From a checkpoint of a small mixture-of-experts model trained on Wikipedia: a softmax router, 7378 steps.
Below are experts of layer 8 (counted from 0) of a mixture-of-experts language model. Rows are named router (the router's row for the expert), gate (a neuron's input weights, with its number), up (a neuron's input weights, with its number) and show model dimensions 0-95. Each number is 128 + 24 x the weight over its row's rms, rounded and kept within 0 to 255. Numbers have three digits each.
Before each expert's rows: "mostly gets" lists some tokens that are sent to it at least half of the time. This comes from a sample of Wikipedia text that the model never trained on.

# expert 54
mostly gets: " program", " groups", " aircraft", " court", " students", " systems"
router:096142164124120120134165163110136150125088150171105164115124129158160155096115160131141107066156161096162122106137116133106097140103114098100120144168151117130129138102124138111140130109130129138106122119133111136160096108105152064135132084149137107114184167178140104136150114134122148131
gate0:151114131143164136121104121129141157086108113111115128115090147076157134138141165137147159089133112173126117122149125123131098168109131138098131157155125108121161119121123114141107093130091172144154149109166140149177122140089128135081134134138105070135128126179143155130166106162098157114
up0:133137073159109120136141131139108173158119121145132122109129111172123142145123196119141155171157102154126107104131132131121100092151126116110081121109135131134114116107084108134095075114120148113136141137114140184132129070083122090126166138152124125130129114148122113138098106114156174151
gate1:111133105140135125115151160126138143118137124170141136130129190110118137110139097131129107106081139142105174138097146102175117148080117140138074161137097141125158159111119118120144134115124179142120129115125112098173159175146154113135130092128127126153159095129158162135166142080090126148
up1:131114130147099154144129143105116110111139108143085158145114128107117115123115128120113130139122186169123131128131120127136119135089136131119153085144152105128101083084096116116090096092137113112117091096146167110111099125157157111183130120130120126088118094152157067095111143118183112161
gate2:088183144141137145124163157136130123132104156096149126194140099126164148101129165112143152102159112114152134144111128176140114140109176133101126135135122156153093121105160139076186123165139145090136112148148102104124158121107116126142153135121149119113156132136154111143153122096158132162
up2:123102120124121151123115155102120108177163116133099142167151079126105134091152111161098111148131133122130132095078127128160121125123149136136101098138120113146149107136100149129119105078083159165131103103112105114124149095120109124094113165100156135101146135051100141097095127121116149110
gate3:106161144150121146146126118135107135100122134158130133175089150129140180136115160183118060121165103124104120130119113133160121095127128130131137128113167124087131128123107106119133143171122077135181101088104106156107115155119127091123102114112094120179132132125148124107106128165117115165
up3:158154161137111129130127127116088166128149169087146160137134129104155134104126084085123118171094144188141156154098133098144147118091131186136163099136098161126137112105128115121095133106124103145132111112110118151116075128132102140112129113090113146102143120138160137174155114141098134138
gate4:134139186105098144152107094139109116124108138167111115152146119134124132154157130104109094156129150095131116135124157114137103145123103098084120100154067137122121156138140129165143115147158119091113162100112153166079153100153119092087176139086148092124134123110151127120163136139103136113
up4:122149106156142201171108152132135115151120107124107118110157144175139156123137117096139106117167115132091158146127115143108130142141094134113100128141164093126145132167101122144134139129141124073132119112107136177136095133106158125127169170189134100167151159134102141140107105106142135157
gate5:113177158131103109159163101110071145148119120140118107120174145123137109128130105151112093103114121140140091136126112130098110097117150161114157157150102107089155139106125122125111128136150097092157169144136126137110126147157120109113166149134150128100122198132143115125195085110141111115
up5:149128120116146130095140138098127131120111123124132079074167152146122128103150134051126096151111126121120137090094110125105159125151141126087161161129164149147167141093144110144163114147111132140131107136124121112116124088095138129075095116105150142113096137104082166124141090110114156149
gate6:149095178132127098157096173122137090140105086122138105154126147095162132084121157087109124121101119153175181124139117125164119132107115101115132135137128136111168122111120132107109157124142124103128121134135108133116095104068164149111138181100136137127088120160121114119103172093139124148
up6:144140148110161151147110108135145154148123159136120123108098116127155134119119108141123194103134166131130077121131125116142095151178121145153123121125155099081163125137100123102159138123162136109155112102066095087129118136125150121133148102137143113154058132113112105095171109110092130123
gate7:141116111165149127114096110153115111114129126166130089136136094148176112123160113088142125162152081114153144152102118151134146120112106165106128081126128153175117104118157129161158128161146156087112120154124089120119126146108158126147147120066110166128126103170110112117123131100114124176
up7:134137155146133144132124101137176114098142144134135102119122128130094153154118141108097150133178109114133142144176159115114078096167149157136167153081122133136187117122117098209159126106148146127137106112097160133127129122142104125121134104140116078139103121134126119111164161159125135150
gate8:125158126087132092122133108119132123147174125144144139102074140125115179097103148139127140083144131130160101150171148149126142103142067127142160149128108128132143089156114139090114106119118131117171177128099135133124119138147120137130132123137072161111113134105142101110153094088085137087
up8:161148159107146132145132076116108130168147147118111117077124149126154176130147134130131125112175136163156136145140126103087149112124127100110151124134079126132142102146126138159141144101155173131126088120123109143114149095061118125147155117150157167132126095158112124136162111176118116170
gate9:092129146168153124138142142113146161170125139116124145117108140155135138123173172119108092083189130120164112101091114104104136115112095133132164177144144132154158134095132172144118076109118125143122147155135097111129126078101154085124149111144150087140149161128107127143114124143115144119
up9:121098105094144126100117136145155134114082118112154092113137130114113132134157074120122126133111098140147118117110145174135083108128114150171123114138129102120136130085130113134092151134132125126123142118175107103086112139111105181127181168142092108132126100204144132106161152125125165110
gate10:134132138168151142098113180130129158135145136179155138171097117177151111140109138123116108176117155100167096135153105145139142121118091139112125159091145131117113080102142137112140098136126173146129139171125138123156132088124106114146143138110115073116106120132144106096149170137132176149
up10:129118150094134139128131123101136130134156119095117145120132083133117080099153144075159143108145121109115112166140142129147132123143106118189146122120122092123160164121109195132088153076144124120116163090113123093138129135130148127162108079148084104134131096112118105110149120170155133147
gate11:162102102100145162138115112142090124153123097125121154137121136152174131111080143075061125123127161085097113101099140124162155119124137095116172149140119096130132096137115135142127172119134120122131126116114126117114124148073112124103178147122125117152173169114146107143135136106174138142
up11:106162134078113167090115109150159132053147153156113137128129136166159163172156120104089127115144098091102121107145111150124138096100090103117123160146141143116143097121126120116136124105103148114151129136124117117122147157135094151135117100120133079063151156151146127123109144135154152136
gate12:117106140136142114169178122118148131107124107119094142099111133116120161132116133149130181106132156112115097094133067168125144111147148084124143125135142127136156091102113133149126194119085130123150166146090113097095097138138137133114179124114167109110109148129122129169136155098143127091
up12:147158110125148104097157127141138121070099144091142128129153096095075157132135079103113140094124153088146092070131096096134140117113153147126110149115136148145107098136130139098084133133161115102127159123127173107096121141159138160159133129113122119106113097145103156164152143109152124122
gate13:136142137111096160103145140139109112110118141147118125127145115128156162157150125137166137119162111109122113159176129198084139146151106122150116149158140133134120154125113115141183131146167137151138135120125157136141124109152076113152172158149166158134132091139115185099101150178130127163
up13:098115136120149101135152132082144129081100135120111164106118139158158149124153102106084122092155100104118148174138106178084131063157137119111124149116125132178127158145140133116120093112095124099094117129151118095128111097125134119079142115097101108112103151110100114119154162125118121119
gate14:104126164135126130137164173147129125159136141133134104159114116144121097152108132143156102152061183154166118123104092129143114140150099141095130117138127119082146145074148149164114146135154122126090110156107078152107123141102140147141108137073086120135099123149097161132115134146129111130
up14:110134131137078106183159092160134121152104115157132104136122102143122105075171134112146136168149140127143117172138082113111167119136123156110177131174126125086128069119066136163126133102150113134120134114099112135149143120138118103110123137098104131116105127118125130138092136152112125090
gate15:136172129144091125127133108123144158099143110155148124114123152113114134112121104082130122179122167130142138125099124121131168128139078085165136082145096128118175114159111122115076134110185125143138128121115175095123122112145171121167140108105154165110122131086160144104157141115110116125
up15:141100137074123134086124078156176102100157123133124111125111093125124160134122132124126095133139108141144125141133179121077113152103128130136116121117104099129100119112074123112104093116126142178140165128130133113145145127121069168117138132139107178083119121132144150118122090165117133175
gate16:100070114141130115125110150157136127115121122098118134173151127128174142133093139119137168155131125136162120119162097137163133165090122136161116126085146152132102118134131127168149114137179140156135153185174126145128117115159114095134081137114158117136164074103129121168140133140135156141
up16:129113126106113119135121150156143085115147098123175102120163135125152106134100124087124096110112155084120067083141130138161152113116154143171133074166183143162146126129147112112149135118137147145104160087136117161148117103135122079163145152129129113123125080146137146113109105145134110120
gate17:125100123105125153115157137148132079101101201102122146145133136134160168110150111114120115100100139117170130120146091145108108175090077123093107126147135125134150170108125128139144166156107130121150135140124083148120145100115170135058137102108162148136142111149152123143144128137115127120
up17:102130116117101149103144098139110118130116049147156115123152142145114138107123111138156117102140114122159093127108124071135146147127128120129139104086136135122129122108144116138146101108137125136106117108148154165099156185160161078124111113121141085125165103087100112097112093142190138146
gate18:112119115147134102155118159163117152134101174133118116143135154127148112186127098103165112112139095106154168113135144124129106107109115157114125133145096197145160102133186138136121178123123117088151118122076144098114126106133114117092153131124109137095153110118119125127137079090110106152
up18:136155145126163119089167126113138132119137172132079131150135139094117102156140130142138134110150154121141125155158154102130078172133100112142113127126123135164088154082131147093132144132143156149111143127199095119123143098129154120135170137108113150119159115148154147177092118090114167129
gate19:122125127145138130109194120117146153086127110117133106102112109115111151125159113113110121108139174091123144091131064125125149124159132118096155113128136080134178101153137148120097155095104112117129149126138163095111105129143153149101157135103187098093113149136113090139148171128147137115
up19:084111162120149128143107141150120113158088142166091153123159149129132130143141141111123137088135096150152122155108170149102137140079141093140087118128104168152110167142125141133126119100164158139142127129103104186160094130124138129163115104157111115149178148152147150155112116117178106119
gate20:111087098106151128118138144122109111151091142170194175101127147116115134115110123123119105137140182080114174094135108135157129111166139129153091149093140114151119149132127132142111103153159155123156141105129125133140119127116134108105104133130104145077173160179145155098144169123139133143
up20:100135126085098169079142144113115147112120056148116085100126075108104100099124124171134136151129141137126165087122135142108125147135139123105093151129137118140123145113119119114101160125122116159123155128144198145136150095125102132088118158134116105116147118106150107084115134139133148080
gate21:125137097124086133147158153104156139151116141144119156123187123141136160099137149103105156154142139146143130128077130112098079106122162088125123118154164127142089102127109192127124076127161100164145130081113131169120166135146147114147164147148132123152138134110103128135113139117160105112
up21:132121151122086081070127110109072110131091171173146148142104141122087158164123182127098111115138107107131093092138134161078130117152131135097095131158159158115101109125145152140168117118107133131137134131094144125116127115136126141138130111076116151115116136105131130148168131121153131098
gate22:126103120143151169069141123155112071184136132125134152155144121134166093134124145129093112151122141109144135106156133128122138175157093151108137147087117127086135115100081148161172154131107105097123137132144144113131164086117131118126124120124140111135118082128116179169129138150145107098
up22:112109114140135150147132090134124114119165117112125107156075096125099125140121086116160167138121116144126115124125123122128114159101107151123086112157121156108146139133147118178136131135124084155153121165117144143055093091118108146091152178128144113173163162119110160151157096146123148128
gate23:131139162147146132129123125130131108106155165114125138104129117134118155165133159132105135116156150129127105176165186157123123119143119116148125091200104145128183148108117073147139107146087104102107142132127148166116117099142126092091151127133099114115138101104131118065159101140142130107
up23:143156096119153105124155147086100156147113111112121117139097116164097122121097118147107151093161111113170135133125092161111153113142122164117135150117141107120072111120148144110095099121115099090091151147134160145117115141104159099104132097125122137136115143141095099127122121193175092171
gate24:113133148149146140127173158135153130123088176138112172132089122129126139133084106114151119117159116095148124133161151136156121130117123158099132117128129126145112126102192150151141101101098149083133090138115129119154106111100136130119161127160146118121195144152135129166134075142099170160
up24:129144117148143119168128091110130132121128116097152135144153113112180127141176125133151104163166148162092135120125121125179140091119155120143136139110112127090141149071131147098090109092156136140131157146106098183157160103153147125102133088127124105120092111087093114102141153127140121103
gate25:157153127154127110167173131116105140199137107129134140092118143112128096154123163125139096091121104149126150125085121139154140100122168113123103130116147116143149132132103132117097132133071118124119085135133152107167120096136165121104123067136160079104141139138114104139179106105111117110
up25:167158134107119138139103063137108152145144072109143104118156128112144115138165110121108144149145086146110138155142103136193147114162190159146140132114128124129149099158113127108151121120174119148128122157114157164130150130167135148118125147145137112110109107081105115115092131147169112112
gate26:147140136136136199123165134092126116105105148142130151118128143154112132115174151122178088140128140111164157105122173108150153145113114135089131167167108108143147125134148105144156085140133106135134117145127069141104112107163126080108091135132094151114158137143143086147102131098120124141
up26:130142114133126070144089147147144146114132123151111104118143141127096145176102133142149114121149113106079099131171104164123122108154144143138127089137087113133150141148114103158101174129172131141124086107117113107146105091161100121154106124143125107137140162182164124141132133152139148063
gate27:097143123095165162168135157126138159125121147131151117103153146125138128128075151148158104110126150172130080137139092102114113137119127116134103157118134126076125162114060142147123140102122094132148106118177123146128100135144091135100074135109096137092166129136109147129144171128118125156
up27:127158133125161137186152110120116141131120135152125103152112096139145128140106197097140104126120126122129147133118171110107107144157129116135132157129073153137139094106092107083083193129144134076135160119107145156182106153104112116144139106137097147153128145129109119162128122120158116117
gate28:143108158106117168158156121113132151142100131152163118115152161103080125121095137145167100093128154105191151124123136116098131120141122084137093115147148084114136142110138102117157125105120113106094136095114156133138095115096139086148111119147105150144173135164145155141181163133119154127
up28:164131137141109113111163103148175119094135096106141130124087164145124133139157087137140120183144166109143175137180137140142092153119116118148119109117148152132118133137167079166118107129135145130076130141140123120100129131145127139108113119113122135081074083080120090107117148137118140117
gate29:139077143112125097099137101118126142149112113105149130130151098116113141167148170135134142089151145079149126136100109135089168096086115107128135173167137156116131147154092121141114160132135148118157100131137146077145148103160138088132104123121079105107108124158130142139138121142116150064
up29:129108114167122116093099156142116133155083140117091091135119160103113167108121155154131101115108104096135125138089145149175142161108115131145143099171102113145148131112194152126119102118090152105110130127129167114131084111101120121129105144101122129065136126161128113104124145122094123168
gate30:121131152165099164168127158131094127129104168099137169146136122151138145136113128114107117103092156118194130118135115086137113158092136109100149132160154156123155123112143150120124130176145166127121124163126161126143128130129159113113141107112185122133194177145160124104147105136106125148
up30:078120118145127129157112163143119153167107119164119129144158103109123118117129135099114130156134142130141120166127151165124115123111130076142148076130143116150133150096156123139158098164140100137108127137155126091096126153135158129123146138106174137115129085154108176139141119108121049183
gate31:120101129143129120127170160166146154153120125167099141107110129167089115140106130148096120098084090098148103108127131148107153165138115146096120102142117157137109152071166130140149117133101167127083175119144113133114074132110139129131125138079143151133174127130164152140117106111109136161
up31:112122143118139134132127137109101124143122092153091150093124143146117150138150163127120119109126181088140103098099121078105110114119137148148117144150125110150154110133114170127088097101129148121143121111108170202122118150166135097117160113133159099131133189094115119124160164107160123096

# expert 69
mostly gets: " song", " father", " role", " album", " organization", " game"
router:114139139095128096128123152096138140110132140120117146103142102141164161065142110114157140140122148123106141129135109130133108095115145108141142107117126107101138157125065129096107103117157134162137120111134126128155145139141134089147102074166121129146132165157096109096147163169199162089
gate0:153134096144103169081131144098156139077123096109162150104095132094138099130155105128141134175155172142121122111148093130182131145099135130107102132124152122132114147088128090108116138113158135124109138133167122125160106141127194153096113119120112152168160116139099078127122129146145133136
up0:161085124186113119150090169146081155124110133143135127138180077098149130125135145141160128162118089107112153161122129130138164100142170116128164116113143129105148147115152144165083145152145094123139111135129109105114138090127164139137137114107133151120129129133129110112080141073152160127
gate1:129140145090179133122159156113104149117142105104130123144104139109136144151139132131155128128163165139152105142122126164142135107142137137112167184094124119110106150106093124097120116130128150133169161117135131115130120108158129143179098122131138128144171168177088098151100133136196110077
up1:167136107114114156136167104156132146179146145194098110121149148104167143147125101129113115126137134121115095109115130093130130135175131144154148171114109151116170095146111156115149103104125138146112156144159123138161121084099132153153125125104184186134160116118138120163141113132130155108
gate2:084115112118111093147151091161145168109129102102123110150131127132139124157126133110116134133169136114165157165124100118141088090120154132125131090151154152139115137128111153098135115119135114133175141103095079100124150158096160084177088138158097112149129154149074140142144138123155105143
up2:091168180144142137163143102096114114074095156140114156154109102111124107078131118123120136120135132121135110094097146103146125116112122134103105130154139109096128143148122133119153131186119161113158090132107145099138161097108111170121174130151141154148161110137120136106144094191140112135
gate3:120151161163164126132160127110138080139144098128115156090119160141175146142104161129108121139110112090102124160191110148121133139151154093138140113078097103144129132105123098147120134117158110123121149149113096084122143135172126099127144132134128089088135114137084099135104115081143089126
up3:113160136108091126129123157135130122152097144108151111171155171087127140144148137103118086145133108168150119131138133142110098118129123110059105100133128158146104134127129119130093091133094097113140132158123109212091141140136103147079094098112121098108143092126133137107140145136097130117
gate4:161123137128134102123057143160113121107133126133117135119140140118146139112117134171164107129131116143101101141118141101111133107129090134123140138166158104091091122092131126094088135148168129149186149128116144086156121147108109109153123082094105133088052142137118114121166132132111098114
up4:113168136118142088135160130116140148094172145103143162118089109119124167113136182163149122089145141086154127110128126106119137132116104134134115139152113156117141154140114144095159137099152143138156137146105137075103123121157097143146161132146127152112143174088156127111100126191151093097
gate5:146126123117130111128150117145140132142133136137135084136120124121108189151099091132173160110132128132133117105103104114109148145120126171106113082164116130126138147170089116138156159142125123149115071128140126196144079145110163116121134166131117108131181150129162136129170108172154131102
up5:124104128140150146118141144096103102107133107115133165093150140158138123135168111131078095145113099117145130105107123144144177094111148140102146126133112161099102130147139126132141135115137104130115162115184103127125132162170169104154095129142143084139110131052182128150113080122121144125
gate6:129121115159134109130142113113134102127115134136115158138148131182131093094150111129094109092076144115127124167092080116148135158115096117114146099138134168135159090125142116176112111119100155142096096096129140088139135184144143126130163081132123071111137098127139107144114145167120136106
up6:121120127140137150137144077137143119139057097112125105152160150131130125136131100101156122167122133176154154157134113147136162111125182117100097136121096108137126133136137109111140129132119086128122143122147100168137119144099134132147113159168179142132174112154139065135138099129147132070
gate7:158092115124103123100171156122126126137157155111152164175186142127202118098142155158146121101154120100133152159143085123087112115131122112138137095113140150079134140130108104127139137130105107153124131094124143120179135122135143120093165096142093108135152140151137091121129165130110122129
up7:109162157093140109125115176115088108143133145099153131149131121143102143130102125125180143105121124151105106115143130116086117159136131080138118140128134159119114161143070144143145143094150130109132099117132094120146121137168127078093136091147168092077087113095162117127111155150126152103
gate8:093157182149140141111142115118157113134114129112081161052145121135120148130073115109099144127130089126094150123158124114104099142145105129151142160147118129134113114114116096112131133109100121071116161115114135142136099132135155104121104145138138125140147140152073090105099149124185092128
up8:122159109131084125086157111168135147140187110126130140106117117090135148118125142122125115107142126100128121139182142124188126141130137148116115126126131125091102150117134180112099127126156110166136204142127121168132125092111108123134103136146129167120181152145097093170129119133146098139
gate9:122160162085120129105189137119142132131123077077140129129146099149141156144139165164113144117161143105102122179145169183158140129143149136111112153110112136137103156088107084124102107109139125137096143130148103099156148121165096108165125118140128137129136168151120120148134118109144132089
up9:112134124107136154139101118141114162131095146138172111103148142131159149138123163105143167115143141164173175116145129149112156097131118109085165129122093124152068148134129133137175116122084156090114075120133145112157134132168127121127090116162153132114131135135118142160112110161180149129
gate10:098132153122161096152142127119098148127151105088125082103148113162170142125131124139172072094115128160147114159153101121122111124139090132099142122156141101139111132093127127128105119086167130107074089121097143122139158129135154106139119102143117078070110174123141118135135141153123133106
up10:138141134132158122190140106140171086144165115133160109143143154122158158147133138089140113077126133132118163126111139145120140153135068141119140133108106136072110138146108111137105121109109143105152114149130086157143161134157094143153173138132078110099125120133116140184164124107157144128
gate11:105140138130139123151105079100134119141075144140116117135141156111069091159169112157133105118093135155114141079131107114126150109123094111131131133134130089133123149177103126143140152126131128137140104109116121106122110181122085089160154116175142074165143118166150097136156151143133126142
up11:145158131122153148131114129102080109139142104122100117122111116080156138129139110085138130138145102130127152112156147117114133117157130142091131151166085095161100110182123123146135145152162106087120173123135135107120077138163099122199150157128136127110113113109161124101169141151119162103
gate12:114173158107103156146159089138132154111115120127114113134157129072127131105196091136124113117125120147150132122129088200107110098112142149141149130090088092117112140102140099140178170138135134124089091160156132137123110128137119137133114149135143175162149127157118144101113124129135126149
up12:150110123137122140107116146161098127107136162146126146166103117129153134117119115103131129125114103145100129135117084156109122136106113069138082129107145116156123105141146127119158119108118095099142096136135107077140098156126128117125169129109159128130106059200179134162118101087159117120
gate13:143112099140105147127089137113126155117135156135102158160134135109157122089141185128129141117156141136120160133095099091131150099088114115181123133129153058115122126130115131094080109139113142136100119126135139101193144160136168131145148127103100131144165171151113121103164142137148140135
up13:158127124129118171107124105135123145135131128155112127133136127149098119082112146133146137139143120123165144096125169071137115127125177201136109112123138126109132152107163166144150115147099129112096139101153115142115148162116113106090089158124110130174154172131156107125134061095108150128
gate14:157106071133139101159117149083088132138145129146113112162109157153151126121165141130133097101096135120152143160103090139079130093162153162109118144127141113153135124097111138131126089169086134105156087094127130130131107150134165131127133113107105087125104158147108140088169140147151139104
up14:140124100084133117127143151125130178142111133145068155163117115143135118167130128152063142125113148139148119131134121140131131122096109156142151149146097113125079088131133146153156110121125124139109087121157165130150109167136103174134116120083109134153109132119156104159117083110106175171
gate15:124110146089133151104146114127130108117139133130138133134103139067153168107150150159151093111138144135111150143114130152184127130144153120113165121148124148096116178136088110110108124123119138178134093089097103119151146119116117138134106109151091115113172175178121119145155112145190140111
up15:128178166117120104154164120139181121104119085095139156148109162101121096198147136148139120137160144134115137174156142151120135103085186138089139145087141131139150093127107093101144137105119128102121114115119129117137113118153124152150104133147126166137146164143126097109121111106124164113
gate16:134099119164134098041128135124127136099130079131127137143161131131117135113100100136115157150170135105184157116150125160146172109120110137131133122130156092126126133129067170141148141102141143126112128133134096076122122158083123104110143112134127104162117170156112160147132145130162121124
up16:071127125120134126085114159130080110112144172124115110130085099116145150117115167118145140112156125143118118129125131120151097150120117135147121147140161112151116154132124142131121049096164136141132085107111135117162121143132113073105105068118111131114122116160082141118134144184152106136
gate17:125126107185107102160068111106103149145104127114134121115139112161138133155116186120122171148125191114147148131127104115122119131091123126150148091125139157134126145090122108116088119128107138153137131151095120173127139130155117143093147141101097109121085063126107123095132118122132092160
up17:167155143112131088168126107142111152100144138122135159186159133124146153159115112171121128126159113175125130137173152126103082126101152156129168126127086144122123070127168104153155150104123121159160129101121134119127139124121149148102133091120140171101104097094150122153113113125136134162
gate18:148162152147132138082171126092128144174148136150158137117112153136087102124099138078102099103101160138133148147130120109180125101131129101168127114130123136124141166121098129126151121099126110155187103133152115157119124113111115117162123146115100114100195157164125153124128143162144156123
up18:131159129119145139121085107146127108150184162134144153140148119064127105143136151127126152146133153151162133108126131137179103154108084112135100106116155107119135134128144105097162157114164128129107113148159152140072166123108118135141142156158105108127130103159165057112107128110126121096
gate19:101166132097124170138151094138161140121117099144157069121119095125112119127157115160128164099114124171107137105129128138116171137141142089152108126133133123140141132120090093142094122114164155162145114136144165150165153098108119098101150136143132113129137117141124132151137144178193094082
up19:153144137117138121163178137140102097103135123146142144142130142096182089130154158139170125158122152117137147155130118159089122111098143142135125089130113166099127095134108126138082134127136104181127099141119135110143171185145113176147152128154130135102107137115118101168088136171145110144
gate20:106139125102138101113101111116104137114112091090133129105184129162130129137152101126122128135117123084179144155104112131137144077149156148105099151143095138145173147104115116107082154118144107083119163175168136146166138137128148114114152097133128100147151164137171099131159123122130110158
up20:132110126149139162075138111117127187116137099139095122111169137119142063085107117141109128128092128138117137085122121143117169155122125148129168140132141130153156108146106129128097142157086161162076142105133115144111150106166097102114111158108161133091140150141142113152107111087115108130
gate21:158108138127152123116133102119105147139124135101149115137133154111154095130133161171132105107113180160132147202091104147156088090128138156102094128122140125076151134158110118105102085157135123147144109110127159157101167141150160127105098115126123130113145147105153105117132154158148120079
up21:155149123130114097117116146091135106159120121132126109117124130114128077163123128085189128101127144120112120126104137077102150113140156120127188151087161100137122129160098118099141160149132127075110146120135119120163105083129088144109136100116125097126127140130097146112092110162100102079
gate22:153153155136114126096153124148105153145129126094158121139132154100109165119138111122139111103182123085149162149145159117143128115115172096156131125160141143120117156113119172146155132108185116113119158102113169117107131145119100108103135098142168144117160143122128102152136152158162084068
up22:175125067137143116167120130116078152148101138143124130139119136115136115165099185134117144152107150128118125151114143146129141134127188127121134106134156081139095148114143160137156120147076119084130144141148108153139136176145146126127119098088138161144122103124105138100132108110083082153
gate23:115113125134125110082153111170123124110114124113120095112130090106175155096119121158151114128126112101117152141151109130154129137114091166167148095153143155099131124081111164117105122123142134122112125127104141083107186103152153128142134099097099206122115141103140101104110137124163088127
up23:118136141121166150144104066151139143181119109116118102143129085097150128147157147147148121126150131145127113140137122116142139139140127133133158088127124133054120141148067123125126141070137128147152162116153129174137133140115106142107127126132133113139139113123151117182150123177200116138
gate24:130148087113135129138138095119127148163120126132140142120135136162137152121146117133140130105099140123107130152145113111135112139127157151098104106185126112134115182153090138114110113144149113189156057059119143120151146141144168122113117084139115078106107116142125157113165124153148155092
up24:120074146134128134122121146139145097126113144109122080140155104169147144143136138115124107144140141167165129094120169109122145108103127136132082139146130155136105109095159117182154118151117134051123120102076101120138112180124158122102145124112139092102120101099092170115150130138129143116
gate25:128119137107113107120118152110121140129127136099130158191156155152165130151116093164113113174133124147158094125138089126130149177087114137149177079124122137135114127120128111120108134114138170138144159140102136191133115125122169163126094108087129098127112070130096121088137147126137132117
up25:132097131104095104128130087128136125121148138135149163099120169149170160131117142116173146121130161107157128144178121136174149082154160112135141087124133157133123114160137076121156079127143095146143141139118142162145185086168130124114100116124140150116137100100136106152142096158127129123
gate26:118119160090090143163177136129163150105162137158121085149131091191124144058145130152129170124131120121096102086150156109140147146165130112115121140154136127159109137124125104140148137143129103135102112130123148108131128114172119116108156128170102138164148119157177122119122156129107099128
up26:130096099155144132105161095158114101156121152139132102164133142166154102097126151108095125129141146136155153123081127115112121132104124092148104126125098108142134132130122104103173105175110132175105180155140092137137128117102139131116115140130121195114133126105142103140132185128117084175
gate27:119126142109173097133140120133135114134151132159135099118119163072131174147140132125162106124122164131115135141086105118143117102079124147134127131174139125078176153082129131074072106107157123169137166143170109113141133113173150094152145123126115109152149134122144126140142120142147110104
up27:105083147147157114121127193107118094128140182132138124176127134100141145150116127171102066142115102130157126153122141122067106114132095118123143188149131103108168113094125118130114134124128139145134149130094122113121116121130152152127137107124103124106083113110111123078138178112133143149
gate28:143121089127146121167159171139122148106135153103159113164116127176117121110097091092144093125164123145158119177096136121116134099138100149125146112119134160126133092128145107124081123113135128115137128159131126165189112152105136118149154076141121098112167147097106104114156124156121169157
up28:138076140178127147114128124107125171139113152114148098127168146107191125136098149109115113108087119103155136148136083123118136117124109107134096081124098120115136118140161081134092114099127140172078118115101090139170107139136147112095114121115125154113152128106114150111135184112124145112
gate29:123127151106137152165167157104115133131118155139115168118158117126133107131165162124157098129135083129087098115134159118167061091145105150118142125105099114097131137159133116115153128106115150096127134135101091089108094141144158133120122112178104110164104159133124141146175144096130164104
up29:097147155105125163126157181153109168124140147156157093116075137122162129136149110128128120147156121154116116128101131125164125171123229090125132121118135119102144090096138135125116171137135094112108144109135150140124087114118119139153104116109131155110103157094125109113131147128118109158
gate30:153127124083155149161130144139127160110171128125156151121147119170156132129109065129129127137121149081129121137121144130160151117109149172158161119132119101137130124150087151148162110114131189139126121101124148121166136107119156100180113119148100174120159151093108150140126092137147152088
up30:121108130122141125119108151079150160116122157150151107149139115139110115146072145114103157154122156164112132135133117178156088105117091096139138155098154110112118114131062096129126121131133163146133139100111146095127120182142149151089130103128121089156116115127091151097111126166178140121
gate31:101152156107131144187113121127153202142181130122121108096105130118105130176109098130144105108103143107155105140122130132149141128120117081104164110124118145167146102101092158155106154091153145113122152116115151118117101140106106126164109126142088105133098134137127147102127105157169095112
up31:097135159100152130173133141122128106112110149112128149167132171140145174149150173130165128132163157161148127136130131127178139164119145124111143104165148097120183160162098123123098108099082105158117091135130124118150118113116124104180149144149106150082101127146116112122146128121109125095